Below are experts of layer 2 (counted from 0) of a mixture-of-experts language model. Rows are named router (the router's row for the expert), up (a neuron's input weights, with its number), down (a neuron's output weights, with its number) and show model dimensions 0-191. Each number is 50 + 12 x the weight over its row's rms, rounded and kept within 0 to 99.
After each expert's rows: a language model's description of what the expert responds to. This comes from a sample of Wikipedia text that the model never trained on.

# expert 52
router:48 48 45 64 54 43 53 41 57 65 58 60 47 59 51 80 43 57 60 29 39 59 59 60 58 56 55 46 56 52 51 36 77 55 44 72 56 56 50 69 63 37 56 44 60 43 48 40 53 41 55 36 43 53 37 72 68 58 28 38 47 51 43 60 49 79 67 64 37 41 61 56 60 44 37 39 55 37 73 68 54 54 49 49 52 40 55 42 29 49 68 50 53 27 71 26 39 55 55 39 49 48 49 27 53 44 79 49 31 58 47 45 52 55 45 50 54 66 52 47 35 49 44 67 55 30 57 46 56 46 42 61 27 52 64 45 57 31 77 57 48 50 34 53 47 64 37 31 50 31 49 32 48 47 62 49 30 42 32 62 37 37 37 49 68 52 61 44 51 52 41 52 31 63 57 59 77 51 49 65 53 38 31 42 69 45 64 67 19 61 58 38
up12:50 52 39 49 34 40 32 50 35 48 59 37 56 34 48 54 60 79 63 29 62 31 59 46 48 51 54 41 62 50 55 61 45 72 62 47 56 56 60 65 44 44 46 61 40 64 27 54 43 50 51 47 45 45 63 56 31 42 45 48 37 60 47 26 59 57 48 32 59 29 29 49 60 45 43 31 24 44 53 49 74 34 60 62 45 45 69 43 25 42 73 46 53 56 84 57 75 38 47 46 22 38 50 56 51 63 34 59 51 61 47 49 47 70 36 23 45 66 72 63 42 53 65 46 31 53 40 75 60 56 67 31 52 30 46 56 67 38 43 57 58 70 52 58 46 48 39 62 57 58 47 54 46 76 67 70 53 48 52 41 47 63 68 55 60 58 71 51 31 45 39 40 48 40 60 45 49 52 57 54 36 55 42 45 59 45 53 55 55 64 63 51
down12:48 36 45 26 54 48 38 51 31 61 25 42 48 80 36 34 48 33 43 53 58 66 35 51 44 54 43 63 55 55 50 51 48 65 65 51 39 65 34 55 56 46 67 46 62 48 37 38 45 38 50 58 36 46 19 62 64 33 62 74 32 28 63 67 45 58 40 76 58 36 44 59 49 58 52 57 50 73 56 53 64 79 55 44 57 48 53 40 45 26 47 67 31 63 49 52 39 27 68 38 50 46 42 54 63 23 36 43 47 75 57 36 46 54 53 60 36 50 54 45 59 69 43 55 63 61 61 50 66 37 58 62 51 49 20 44 58 63 69 56 46 54 44 61 42 42 49 48 58 55 26 59 66 40 70 49 39 58 46 37 60 35 43 42 65 52 57 44 55 43 47 40 59 51 41 70 42 56 66 48 49 59 35 43 51 52 48 32 60 35 52 26
Verbs after a subject pronoun or relative, such as was, is, has, been, served, worked, often in what had been.

# expert 14
router:31 57 42 71 56 49 48 38 49 63 43 42 65 80 40 62 40 56 57 54 40 45 39 70 50 45 50 46 59 52 53 60 95 64 35 55 60 42 48 54 48 43 58 37 38 47 63 51 35 43 71 42 47 56 51 61 44 65 17 48 50 44 49 52 54 73 53 52 32 42 42 48 63 43 47 55 57 43 74 50 40 38 54 44 76 58 68 46 31 30 64 62 34 32 64 36 45 53 47 37 40 51 40 42 25 59 72 42 47 63 55 41 41 60 28 44 55 56 60 53 55 55 26 63 62 42 44 63 34 52 53 48 41 63 62 44 57 38 54 38 49 53 50 31 66 53 29 39 58 48 47 12 42 70 47 55 29 46 54 65 59 53 38 42 63 35 56 53 53 58 45 67 51 53 65 60 61 63 38 57 48 39 39 45 76 47 52 56 35 57 42 26
up24:31 65 57 56 41 39 58 54 49 52 53 63 70 35 52 56 75 50 67 64 19 26 51 44 64 43 57 56 62 71 53 49 56 66 59 71 40 30 36 56 74 76 42 48 53 37 49 64 55 61 45 73 49 38 42 43 59 30 52 46 43 55 50 65 59 50 51 50 60 46 64 49 37 58 54 31 53 56 58 70 30 71 72 45 48 51 40 71 50 49 63 58 67 63 62 40 61 37 46 51 54 68 43 56 57 37 58 37 57 45 39 39 26 39 44 23 40 46 49 38 50 72 38 41 72 53 48 37 59 47 60 63 45 62 61 54 43 77 47 69 56 64 61 56 33 47 38 60 49 46 48 52 45 42 44 57 52 62 54 31 73 55 42 35 49 50 58 43 41 41 46 57 69 51 75 33 55 54 56 38 61 27 60 46 53 46 55 41 55 57 74 24
down24:34 68 55 64 60 49 45 49 35 38 53 41 42 32 59 49 57 34 38 32 37 48 46 70 13 37 61 52 75 48 54 50 52 75 39 09 55 29 68 61 49 46 45 35 43 62 56 49 51 51 56 46 41 45 54 46 48 51 47 52 62 47 43 47 46 44 41 34 37 43 40 39 55 55 42 53 58 66 42 61 33 37 36 50 54 57 59 51 55 61 45 56 50 54 51 35 46 13 63 67 67 58 33 79 50 61 56 39 66 53 67 51 58 50 50 67 53 40 46 63 56 48 49 64 56 43 42 47 52 51 49 36 48 47 69 35 65 39 49 44 49 83 39 80 50 52 30 57 47 57 16 60 62 42 46 45 27 60 40 47 61 58 50 76 50 49 47 55 66 51 44 42 48 54 42 43 66 23 49 44 34 53 55 75 52 63 61 59 49 45 49 62
Blank line breaks and == heading markers at section starts, sentence-initial The, and linking words like by, of, among, alongside.

# expert 45
router:60 48 52 51 49 35 66 52 63 75 65 60 46 57 49 62 51 66 69 37 45 41 49 62 62 65 61 63 53 55 39 59 68 61 50 60 39 48 51 55 71 36 71 36 61 38 40 41 53 40 45 30 55 59 49 72 68 69 34 47 39 58 26 62 40 60 57 61 29 45 51 54 65 46 39 40 59 27 60 76 56 55 41 33 52 35 66 46 35 48 54 53 51 40 71 49 36 66 53 59 62 43 39 50 46 42 78 56 46 53 67 36 56 46 57 40 47 76 46 26 30 51 48 45 52 29 63 62 47 63 29 49 28 45 60 39 56 34 61 56 59 48 41 49 57 65 56 28 45 39 48 27 30 54 63 45 54 40 36 48 38 34 36 54 56 47 63 62 57 25 53 66 33 68 47 54 74 57 51 62 60 56 51 42 49 51 37 63 29 67 49 53
up0:58 41 60 44 70 56 43 63 55 42 73 64 83 33 46 45 44 40 63 33 36 57 47 43 53 54 70 57 63 35 32 50 46 63 79 67 54 47 56 57 45 72 53 44 54 47 45 55 54 41 52 47 44 49 42 57 46 58 66 32 61 44 43 65 44 54 51 36 28 54 42 41 40 44 42 35 59 68 69 51 48 52 45 44 34 65 17 44 46 45 52 56 54 44 49 35 53 44 47 38 45 44 56 33 61 34 43 45 38 73 44 53 51 48 68 59 67 42 38 40 65 48 38 57 62 48 49 20 61 57 34 67 51 50 61 57 60 72 33 43 54 41 40 37 42 60 61 53 35 65 40 56 39 36 56 58 62 55 48 78 59 35 57 58 18 60 20 37 45 59 39 52 55 48 31 47 67 69 39 53 19 56 46 53 38 39 48 56 73 51 67 49
down0:57 54 43 41 39 29 51 72 68 39 58 17 44 66 26 52 60 46 56 60 51 37 48 58 41 66 54 69 74 51 57 43 50 61 66 25 47 61 59 42 52 44 51 60 37 53 63 67 38 35 21 28 58 48 65 50 52 59 42 58 24 57 44 44 57 45 63 53 57 53 75 76 56 58 52 55 41 68 33 57 43 75 47 41 54 46 55 27 69 37 28 33 49 49 53 35 37 50 43 48 59 34 55 55 41 54 61 45 36 57 60 35 62 27 54 48 41 49 68 57 48 48 58 57 47 52 63 62 39 65 56 51 37 43 56 55 54 43 55 36 59 45 63 60 55 36 53 58 51 44 42 53 46 44 54 65 22 74 50 34 45 28 60 41 40 46 49 41 48 40 44 58 55 36 24 74 37 74 67 34 64 45 44 40 50 42 43 52 62 55 48 68
Final word-pieces of English surnames and place names (-ley, -ford, -ton, -lin, -bridge, -mond), plus digits and Arabic letters.

# expert 39
router:53 53 53 57 58 29 44 56 61 64 55 48 62 50 52 74 50 63 71 47 44 54 57 44 56 64 54 62 52 47 43 58 60 70 64 53 47 49 54 63 52 25 59 39 54 43 50 50 53 59 53 25 55 61 58 69 44 66 37 60 50 52 37 45 40 65 66 57 33 55 55 52 61 45 49 42 67 32 70 61 42 62 40 45 58 37 56 54 40 46 65 61 53 54 71 58 45 59 54 62 69 39 44 47 36 56 75 31 34 44 54 29 59 49 45 44 55 65 57 29 35 39 37 39 34 26 54 67 52 70 31 34 29 51 63 32 61 36 57 48 36 46 43 45 51 66 49 27 62 51 43 18 28 62 60 38 55 35 45 43 34 42 35 57 65 46 61 71 64 41 49 55 33 62 54 68 82 54 52 52 49 52 63 39 60 68 47 60 26 75 39 52
up0:58 47 64 37 62 62 36 42 56 43 61 59 50 38 49 58 59 52 62 44 30 61 51 55 53 62 66 70 52 35 42 27 35 64 73 60 57 41 38 52 45 63 62 37 54 56 42 55 55 49 66 32 33 45 67 54 63 54 42 30 57 46 33 42 32 49 60 31 34 45 48 33 47 37 56 31 66 72 63 40 63 79 47 43 56 69 33 42 51 50 41 51 39 42 37 42 67 58 49 23 38 57 50 49 66 33 56 44 59 70 34 58 37 50 69 36 64 30 54 42 38 47 31 55 62 44 46 45 51 47 30 56 36 64 57 37 59 81 54 51 58 40 36 35 57 65 56 62 41 59 51 73 43 53 55 63 55 41 49 84 41 59 53 53 42 52 35 31 60 52 34 43 48 49 45 56 76 58 52 51 21 58 42 56 40 43 46 66 68 64 48 53
down0:52 30 51 47 44 44 76 66 70 53 51 31 50 60 47 41 65 41 51 71 41 51 63 73 49 52 62 61 76 45 72 44 51 46 44 49 35 53 50 37 62 62 50 57 45 60 65 49 45 63 33 42 61 54 66 56 34 54 50 59 44 40 42 47 42 42 78 51 61 48 70 65 31 49 46 45 65 65 38 43 53 64 45 48 57 46 44 42 49 39 28 12 29 62 54 33 40 69 45 54 61 33 63 62 39 52 59 48 43 62 52 39 59 29 45 52 46 62 70 61 48 44 47 46 39 58 55 35 37 45 43 54 55 48 35 53 59 45 50 25 45 46 66 54 42 39 59 56 56 49 47 69 55 52 57 61 14 78 33 50 56 23 75 47 38 34 47 38 36 17 40 48 72 44 46 59 45 58 65 43 44 46 54 56 57 36 48 54 46 41 52 68
Words describing physical placement, size and alteration in buildings, vehicles and objects: placed, added, brought, large, small, cylindrical, moved.

# expert 32
router:41 57 38 61 45 60 51 40 44 64 35 33 57 65 40 60 41 50 52 53 52 58 40 55 50 48 48 44 58 52 62 64 76 66 39 49 53 43 44 65 51 45 69 49 33 60 52 66 40 48 66 44 47 49 43 55 57 60 20 48 40 37 47 47 54 78 46 58 35 45 34 50 64 53 46 61 49 48 86 45 49 39 60 44 78 51 60 45 35 23 73 45 44 27 58 21 51 70 53 31 34 32 55 37 32 58 74 42 47 75 42 44 28 56 35 38 56 66 62 54 63 49 41 56 61 38 44 65 40 50 46 45 50 57 62 34 49 47 44 32 52 43 46 35 62 49 36 30 62 43 47 21 48 73 52 50 34 56 56 62 50 50 47 36 46 21 52 58 69 40 45 71 50 47 58 56 63 45 45 58 39 51 53 51 78 39 49 45 40 57 43 28
up24:41 50 81 48 45 50 52 48 46 51 45 69 61 53 57 73 68 63 59 60 31 42 41 53 71 58 58 46 55 63 51 42 55 75 67 61 52 30 43 47 82 74 42 14 35 50 47 54 43 58 59 58 32 34 48 46 57 41 53 51 42 57 42 54 56 58 37 46 56 58 56 29 57 31 68 41 46 46 50 66 44 59 69 38 47 58 54 63 57 53 61 57 65 37 68 51 76 42 40 58 60 65 44 60 59 61 41 49 62 56 49 39 30 40 33 40 38 51 53 45 52 78 47 38 65 74 43 41 64 44 34 59 50 52 53 47 44 75 60 76 51 65 48 73 47 50 45 50 49 50 54 62 38 53 48 49 61 69 49 26 71 59 44 40 42 51 61 36 42 39 46 33 52 47 78 44 65 54 59 30 47 46 54 74 55 40 40 37 61 58 67 48
down24:53 56 44 42 56 41 43 47 52 51 38 37 47 67 68 51 63 43 61 58 32 47 41 54 38 29 34 33 53 60 55 31 56 43 57 47 52 46 48 51 57 41 46 18 52 30 49 39 41 42 42 49 30 44 21 50 65 46 51 45 51 51 54 68 54 48 26 49 56 59 54 57 74 51 58 60 63 74 41 72 34 17 44 28 41 72 58 61 60 68 57 61 52 65 34 46 65 37 57 64 64 49 44 59 71 52 64 35 55 38 67 60 53 46 51 49 69 43 37 46 40 40 40 74 48 53 64 74 66 61 65 48 41 39 43 45 40 28 68 40 38 66 60 53 53 37 41 58 32 61 20 53 52 48 68 69 43 67 51 48 62 49 54 67 44 59 32 53 52 31 40 41 61 35 45 40 56 26 40 48 50 68 44 38 53 61 53 61 55 65 50 46
Table separators |, line breaks, commas, hyphens after non, and in or the inside running text, often in election or results tables.

# expert 5
router:57 56 66 55 59 39 59 52 56 59 33 64 51 58 60 61 49 67 51 53 51 33 36 54 56 61 55 55 36 54 37 51 64 72 36 76 47 55 61 55 58 39 74 25 44 30 36 37 42 42 53 25 59 61 52 64 63 75 21 49 33 53 36 46 62 65 60 75 30 56 44 41 57 36 41 51 46 40 78 60 35 56 45 43 65 38 73 56 35 43 57 49 60 47 63 59 26 73 51 47 59 53 47 58 52 60 60 50 38 49 62 43 46 58 49 34 61 71 51 31 43 49 57 37 47 35 49 64 53 51 52 46 34 41 64 37 48 37 56 46 48 60 44 46 52 58 51 24 53 40 45 36 25 48 67 40 35 41 54 55 42 36 42 51 51 40 65 49 68 37 47 52 40 65 54 65 71 58 56 55 53 56 42 43 72 58 33 51 21 81 52 42
up0:51 47 58 41 69 54 55 49 65 54 66 59 53 36 39 57 49 61 67 42 24 63 54 45 40 50 69 72 61 43 41 46 36 70 70 47 49 50 55 51 51 62 82 34 75 49 39 47 59 57 59 37 37 45 58 56 56 56 53 23 75 50 58 67 40 62 54 28 35 34 37 31 39 32 69 56 72 65 62 38 51 60 59 42 46 58 51 39 44 50 57 42 44 30 44 37 50 60 48 09 55 49 49 36 55 39 54 52 54 60 56 48 41 47 53 43 66 37 48 36 37 50 40 52 55 46 42 40 61 56 24 67 47 55 52 44 63 75 40 63 53 43 47 46 47 56 57 61 51 48 46 52 46 34 56 54 49 46 73 64 71 38 54 42 44 48 40 32 52 65 40 43 66 52 41 42 84 64 61 44 15 57 39 49 39 28 42 51 63 42 56 55
down0:54 43 53 44 53 48 68 49 65 56 65 24 39 57 46 50 60 60 49 59 52 47 43 62 62 67 57 62 48 62 59 47 50 63 46 26 44 62 48 34 50 44 57 47 40 41 67 42 48 56 35 31 51 47 37 29 39 51 66 66 62 56 43 43 33 50 59 58 42 56 57 74 48 52 53 67 65 64 35 59 25 57 58 36 63 45 29 35 56 42 27 25 50 49 29 37 42 38 67 64 56 46 58 61 42 42 59 46 46 34 58 39 51 30 60 76 39 52 57 58 51 64 58 46 43 46 58 43 37 46 47 56 48 35 45 63 47 39 60 45 46 44 74 59 72 61 47 72 53 39 53 63 38 47 41 72 08 78 38 33 32 45 62 51 43 50 44 31 44 35 45 50 51 47 44 37 40 45 60 44 83 44 54 44 67 65 49 61 51 59 53 80
Line breaks and table pipes at paragraph or row starts, plus month names in dates and words like low, reached, achieved.

# expert 44
router:52 58 54 60 60 36 60 40 59 72 64 51 68 59 55 70 56 67 55 45 59 60 36 55 59 54 45 50 55 55 42 49 74 72 50 69 54 41 48 65 68 31 64 50 53 31 54 41 55 41 52 43 51 57 53 69 52 73 43 43 37 60 23 66 45 74 61 70 33 34 41 54 50 59 34 46 53 38 64 72 52 44 41 45 51 36 70 54 25 40 52 55 58 46 80 45 46 67 54 47 54 46 47 42 52 48 83 62 51 46 52 25 39 45 48 51 42 68 48 40 51 48 53 46 54 10 62 59 49 49 44 28 39 58 65 28 50 43 61 54 44 45 51 50 61 68 40 25 45 27 50 29 39 49 56 46 50 46 46 59 42 47 42 57 51 37 77 64 47 30 50 73 35 54 52 65 63 47 44 52 61 42 53 43 68 55 43 56 29 56 40 43
up0:62 37 64 47 64 40 44 42 50 41 60 66 60 64 59 56 26 52 66 39 33 71 33 52 41 61 59 71 42 57 31 40 26 67 73 51 45 44 59 37 39 67 64 44 58 33 34 59 48 47 60 47 54 60 38 57 47 45 51 42 72 39 30 62 36 55 60 36 36 33 32 44 57 51 54 38 58 80 57 38 60 60 48 54 44 66 45 46 43 44 49 43 29 27 40 34 59 65 42 30 37 58 56 36 73 45 55 58 51 63 43 52 52 47 58 37 69 57 31 30 67 69 41 49 60 46 40 47 58 38 25 55 48 68 67 45 43 81 55 54 44 51 48 38 54 53 62 55 41 56 42 47 49 53 43 54 45 43 65 81 48 36 43 57 34 63 38 46 51 66 34 55 52 61 40 49 66 64 52 56 10 52 36 44 52 57 35 54 60 47 51 61
down0:71 47 55 33 44 33 57 61 68 47 45 15 39 65 26 42 61 36 36 70 43 42 75 46 59 65 48 48 70 54 64 23 49 49 47 33 34 52 57 50 57 49 47 60 37 43 50 44 58 58 35 43 49 59 47 53 45 45 61 60 36 45 63 37 65 57 72 67 68 40 44 69 42 67 53 47 47 62 34 31 54 59 53 63 46 50 31 40 58 58 32 42 56 59 50 45 41 53 46 54 66 25 73 54 28 38 41 37 43 51 58 43 71 44 62 43 45 50 58 62 31 52 50 45 41 47 63 43 36 47 48 65 61 46 39 65 46 47 43 16 63 43 78 65 52 46 44 58 60 47 37 66 58 51 56 68 29 65 38 45 51 27 59 54 60 43 53 42 35 45 42 46 62 53 57 53 42 59 49 22 47 57 62 71 68 70 55 53 51 37 41 33
Words in railway, station and transport articles: station, railway, built, operated, provided, plus line breaks and pipes in infrastructure sections.

# expert 37
router:49 47 47 43 50 45 60 46 55 66 62 54 55 60 54 56 56 68 52 43 47 46 45 58 67 67 55 65 49 47 37 54 71 60 42 70 55 49 44 51 63 34 63 41 50 39 43 52 56 44 53 30 48 66 40 82 62 68 21 39 42 63 36 62 44 64 59 57 23 44 47 51 73 37 28 50 64 35 68 68 51 56 42 49 48 35 69 47 42 56 66 56 53 46 71 53 40 66 54 65 59 41 43 48 41 44 74 48 47 42 59 31 57 41 56 46 51 73 37 32 37 49 52 50 40 32 72 63 48 73 35 51 31 42 60 39 50 26 63 56 48 45 44 52 58 71 60 27 46 32 46 23 31 45 66 42 58 41 46 47 39 30 45 67 57 50 61 58 46 37 45 65 33 74 48 55 78 58 57 58 62 54 45 52 57 61 40 56 28 71 55 50
up0:56 39 62 57 60 62 46 45 56 36 71 52 60 43 59 46 43 62 59 33 34 61 60 54 46 52 55 66 53 34 32 50 38 65 78 61 50 51 51 54 44 67 61 41 67 40 55 62 62 45 37 48 37 43 47 59 65 54 48 19 55 44 39 45 41 53 64 36 31 37 45 42 41 48 49 55 66 74 57 41 62 70 41 31 35 73 41 39 66 38 47 63 43 51 37 39 57 56 45 33 54 35 53 38 64 25 53 48 60 63 40 53 50 51 77 54 66 50 34 31 41 38 33 64 53 38 40 34 52 66 27 51 39 63 61 56 57 57 35 62 49 40 45 36 39 62 64 49 41 52 50 56 48 33 46 56 48 56 41 76 58 29 64 38 21 53 31 38 59 65 38 49 50 52 44 52 78 65 31 64 17 40 56 47 41 53 43 48 65 66 48 49
down0:52 45 62 49 57 39 65 55 77 48 53 40 39 57 32 50 67 59 57 59 62 28 47 52 60 59 64 75 71 33 66 48 34 64 40 41 49 51 66 53 49 42 53 44 40 48 62 47 53 48 28 30 64 39 54 45 46 58 48 73 27 51 34 42 44 33 59 55 47 51 66 59 48 66 39 48 46 83 43 35 48 51 58 45 42 38 50 51 66 52 27 30 43 60 31 33 40 54 61 52 58 42 59 63 40 56 68 60 37 47 49 34 69 29 54 58 48 63 52 62 44 45 54 44 46 33 61 44 38 51 67 61 56 48 39 50 52 52 61 33 59 27 53 56 49 32 52 63 54 50 43 53 42 36 38 68 19 68 45 43 28 22 65 41 53 46 56 51 66 28 38 52 54 26 55 62 42 53 76 35 68 41 53 41 58 48 63 53 62 60 41 75
Final pieces of Germanic or Scandinavian surnames and place names (-sen, -berg, -gen, -ton) and names like Cambridge, Oxford, Conservative.

# expert 19
router:44 53 56 51 44 36 68 46 57 70 60 62 48 65 60 63 69 52 58 54 48 55 41 60 73 66 76 68 53 53 47 44 75 63 37 67 44 56 44 43 56 40 66 35 43 39 52 53 49 49 60 40 45 65 46 71 60 67 23 49 50 62 37 62 44 76 59 56 21 57 51 54 48 32 47 50 51 14 62 74 53 47 47 42 48 39 69 55 28 45 58 62 57 35 58 44 42 58 50 41 72 37 52 47 34 55 67 49 47 38 64 26 53 39 48 40 54 43 41 47 50 54 39 34 43 31 50 76 51 59 47 39 28 41 84 32 54 24 64 59 40 43 43 48 48 56 46 42 39 37 44 24 34 43 55 50 49 30 43 64 45 32 41 44 56 42 67 64 64 37 47 51 40 55 51 52 62 49 48 50 44 53 63 48 56 70 52 49 23 53 40 53
up0:50 53 46 41 49 49 57 65 47 45 70 51 52 45 48 50 42 54 70 32 43 65 42 54 62 52 51 56 64 56 51 43 61 44 72 77 40 40 56 47 26 70 69 48 65 61 52 50 45 51 69 50 60 35 37 73 36 40 63 44 68 42 46 50 33 73 51 31 33 23 37 44 36 29 44 30 39 62 51 27 46 57 29 17 45 51 34 46 51 59 49 68 53 51 37 54 51 46 32 26 45 42 61 55 62 43 38 34 55 70 55 56 42 43 66 43 71 53 48 29 47 54 25 75 57 44 46 47 47 70 60 52 58 58 51 54 59 67 57 49 56 51 38 56 37 56 67 63 47 46 52 44 38 51 49 52 49 53 62 71 58 30 55 68 49 37 56 36 50 66 50 56 55 53 26 61 58 66 37 58 24 38 49 56 27 50 59 50 73 54 64 62
down0:53 27 43 61 56 32 62 43 71 37 44 43 57 60 27 48 55 52 61 66 52 35 61 52 56 54 56 60 61 49 54 46 33 47 39 37 31 53 61 44 40 48 57 55 33 51 61 55 60 67 34 35 62 49 49 44 33 55 38 41 41 48 51 57 52 31 53 50 58 65 45 65 15 59 57 54 52 50 46 60 56 53 56 71 52 35 52 46 62 60 40 27 51 59 37 31 36 54 47 46 45 52 59 81 43 50 45 54 53 34 45 44 67 56 61 54 38 66 65 56 32 31 51 46 31 49 82 60 53 68 71 61 54 27 48 71 48 60 72 45 53 36 66 50 54 42 52 67 70 55 50 62 42 37 48 53 26 74 21 38 56 28 63 41 60 38 55 14 59 37 44 38 48 44 40 66 46 49 58 44 45 60 47 63 38 40 46 44 55 66 66 55
Words like between, according, tell, with, order, and table header or cell words like List, Candidate, Species, Loan.

# expert 12
router:41 58 60 51 70 57 55 55 64 64 37 61 48 61 63 53 46 44 60 42 53 52 55 56 61 54 45 57 46 66 45 38 57 71 36 66 57 53 67 67 68 41 69 36 53 56 45 57 45 61 74 39 50 49 49 52 57 72 32 25 48 58 56 47 40 72 59 54 30 52 67 49 76 39 25 57 56 42 57 72 50 48 49 49 54 37 61 46 22 49 57 55 51 30 78 53 49 81 47 56 42 32 49 45 46 46 71 46 44 53 52 22 34 48 48 49 55 56 50 58 50 47 49 42 53 15 59 58 45 51 31 37 37 50 80 36 56 32 63 51 57 35 50 50 52 66 37 29 60 28 48 15 26 59 50 50 52 42 43 46 26 49 30 44 57 25 56 47 49 48 52 51 50 67 49 53 71 55 50 55 60 51 54 43 53 56 44 50 38 45 44 31
up0:37 65 61 53 66 60 52 50 52 53 54 45 52 40 37 51 36 46 66 48 22 53 63 66 50 50 54 61 42 42 36 41 31 66 68 65 60 43 65 49 60 69 73 48 53 46 55 63 56 56 59 27 36 38 42 57 47 60 62 23 60 35 41 62 32 58 48 37 48 53 49 55 39 45 51 40 53 76 63 37 69 65 46 38 41 52 31 34 74 50 46 59 42 52 29 51 49 45 30 45 50 49 55 45 73 48 61 43 66 41 53 52 50 53 60 42 71 49 57 43 46 50 34 62 70 40 38 24 41 53 35 76 25 76 54 43 83 78 45 54 58 43 48 38 42 52 70 43 52 49 51 31 32 52 60 54 45 54 56 55 52 32 68 39 33 53 28 46 55 60 47 46 57 49 30 50 67 55 44 44 28 55 37 53 53 62 47 23 61 61 46 47
down0:32 37 49 48 59 57 56 55 67 53 55 33 51 53 43 50 54 52 50 60 51 47 45 54 57 51 47 65 79 54 67 44 47 58 39 41 61 57 61 55 44 42 40 40 31 60 61 71 39 53 28 18 65 65 39 36 52 57 47 58 37 47 63 40 45 62 84 69 63 57 60 63 30 67 58 63 62 68 22 43 42 67 57 28 51 33 29 38 56 60 42 40 30 64 58 60 41 29 47 61 54 42 75 43 41 35 49 57 30 35 49 33 60 40 53 49 69 51 67 60 54 58 32 45 47 52 69 52 41 60 37 71 56 46 66 68 67 37 50 34 51 60 52 66 41 55 49 62 59 58 49 52 46 30 50 60 29 61 35 34 37 44 57 42 52 39 47 33 39 27 42 43 46 53 36 45 27 61 56 28 49 49 53 62 64 49 49 59 56 38 59 53
Line breaks before table rows or section headers in results pages, plus sports and music nouns like football, coach, club, guitar.

# expert 54
router:53 47 51 39 66 27 60 51 54 66 53 71 49 55 48 64 56 63 48 36 54 55 56 50 64 61 58 72 46 47 49 66 66 58 51 61 56 42 57 60 68 41 59 35 50 30 38 41 59 33 41 28 54 66 48 77 73 70 36 35 50 62 38 55 34 58 54 70 27 43 55 52 56 42 35 39 59 37 65 67 51 55 35 44 54 35 63 42 38 59 64 54 54 46 60 56 31 67 57 56 61 44 41 46 43 42 81 57 47 48 65 42 56 39 49 40 50 83 49 37 41 43 52 38 49 34 62 62 46 61 36 53 20 40 60 37 53 34 53 63 51 51 45 54 66 64 58 25 50 30 48 27 25 50 57 39 48 39 47 39 41 36 30 47 54 51 56 59 52 38 45 61 29 77 52 49 74 61 56 52 57 55 45 43 54 62 34 59 26 66 52 49
up0:58 41 56 41 60 39 46 36 64 38 57 51 59 48 35 61 37 56 51 31 36 62 51 52 51 60 52 60 61 32 53 31 36 70 71 58 53 35 38 35 54 68 78 43 76 47 50 51 52 43 59 39 54 46 55 61 55 61 56 39 84 50 43 61 44 47 61 34 36 40 48 55 51 56 59 29 52 73 74 39 57 67 57 49 46 67 21 42 50 49 43 56 52 58 40 61 64 43 53 32 47 39 46 43 69 38 43 38 58 60 44 43 39 52 64 40 55 35 31 35 45 47 36 59 61 41 42 24 54 50 32 62 45 70 73 46 66 62 28 50 55 42 52 28 62 65 63 70 44 49 44 47 46 33 47 48 57 42 53 73 62 27 46 43 40 54 39 40 52 62 54 43 61 73 32 49 79 72 63 47 33 44 40 40 32 47 54 47 61 31 51 46
down0:30 29 62 57 42 50 68 67 76 43 53 52 23 54 38 55 47 38 46 72 44 45 54 61 60 60 54 53 68 55 53 46 55 51 57 48 43 58 57 43 44 44 50 68 32 41 59 43 36 49 54 46 73 46 57 47 39 51 60 63 39 53 56 51 62 43 63 67 50 52 77 58 23 57 40 48 54 60 36 39 42 73 48 53 36 44 42 44 68 44 20 27 41 76 48 33 33 58 58 42 66 46 40 44 40 46 60 48 40 40 53 42 61 30 48 50 49 53 58 71 48 43 55 56 44 53 38 48 56 64 44 56 53 39 48 62 60 45 66 29 44 35 68 52 47 51 47 67 46 43 25 49 50 42 56 84 20 80 42 38 36 43 80 43 54 48 58 49 34 43 49 45 49 57 51 47 49 44 67 25 75 71 53 51 59 47 63 37 32 39 52 56
Possessive determiners and possessive s, such as his, its, their, her, my, often before own, first, father, wife.

# expert 47
router:43 59 38 53 56 34 64 45 60 59 54 56 51 52 41 64 59 60 63 36 49 46 45 55 66 58 62 40 65 56 49 55 80 62 51 72 47 42 51 60 51 39 68 39 46 28 41 40 49 43 66 41 62 63 55 60 51 61 24 31 29 57 49 52 46 53 70 70 34 58 60 47 52 37 51 64 61 45 74 59 55 40 49 53 63 39 74 20 32 49 61 51 35 58 54 55 38 64 57 54 57 31 30 55 31 42 73 63 45 51 52 30 51 59 49 50 58 69 54 45 44 47 36 55 52 43 60 55 42 61 31 47 28 47 77 40 48 37 48 50 51 39 39 57 76 60 30 27 52 41 45 45 38 44 48 46 59 37 43 71 46 39 39 31 48 23 57 59 60 42 42 72 45 61 58 65 71 57 50 64 55 59 51 57 62 33 38 60 23 52 31 64
up1:66 55 62 35 54 61 46 29 63 63 39 32 55 72 44 46 62 51 63 50 62 34 42 59 60 66 66 54 62 57 52 56 22 42 45 58 41 50 63 32 40 67 65 47 67 60 38 37 43 55 35 32 63 35 45 30 80 53 60 44 31 28 45 32 61 72 36 47 66 41 50 36 56 53 51 51 43 47 43 40 30 38 41 45 55 47 61 39 49 50 41 33 39 42 33 52 13 39 29 53 39 56 65 44 64 48 80 47 63 62 39 50 43 50 55 49 67 53 69 59 28 63 60 59 63 49 66 74 52 61 64 35 49 64 39 42 48 65 38 75 50 63 34 59 56 45 38 64 30 43 50 53 71 36 41 34 49 33 35 43 48 44 43 61 52 42 43 53 61 54 57 51 60 41 51 38 36 56 66 60 34 40 45 46 55 42 57 48 48 47 46 54
down1:71 49 38 41 43 66 63 59 50 37 69 53 68 20 70 43 45 58 38 64 54 60 57 33 31 56 46 49 44 53 41 29 51 58 73 69 56 41 38 34 52 63 67 55 62 47 47 48 60 56 55 61 55 33 46 23 69 59 54 47 50 54 37 38 47 68 49 35 51 48 27 27 49 42 35 61 66 59 55 38 64 30 36 61 46 45 18 84 50 47 59 72 50 48 54 53 48 44 48 50 46 47 51 43 61 66 35 44 46 47 35 37 68 77 57 66 45 61 60 43 71 51 50 58 47 41 64 53 77 58 34 49 35 45 57 49 45 50 68 51 52 42 26 42 60 50 61 47 38 40 50 46 40 26 47 47 41 53 43 49 42 50 49 51 75 50 34 53 34 36 35 47 44 68 59 44 28 57 73 56 59 38 53 51 62 42 72 40 56 56 54 35
US state and place names like Massachusetts, Boston, Oregon, NRHP listings, coordinate marks and UTC codes, and Thai script bytes.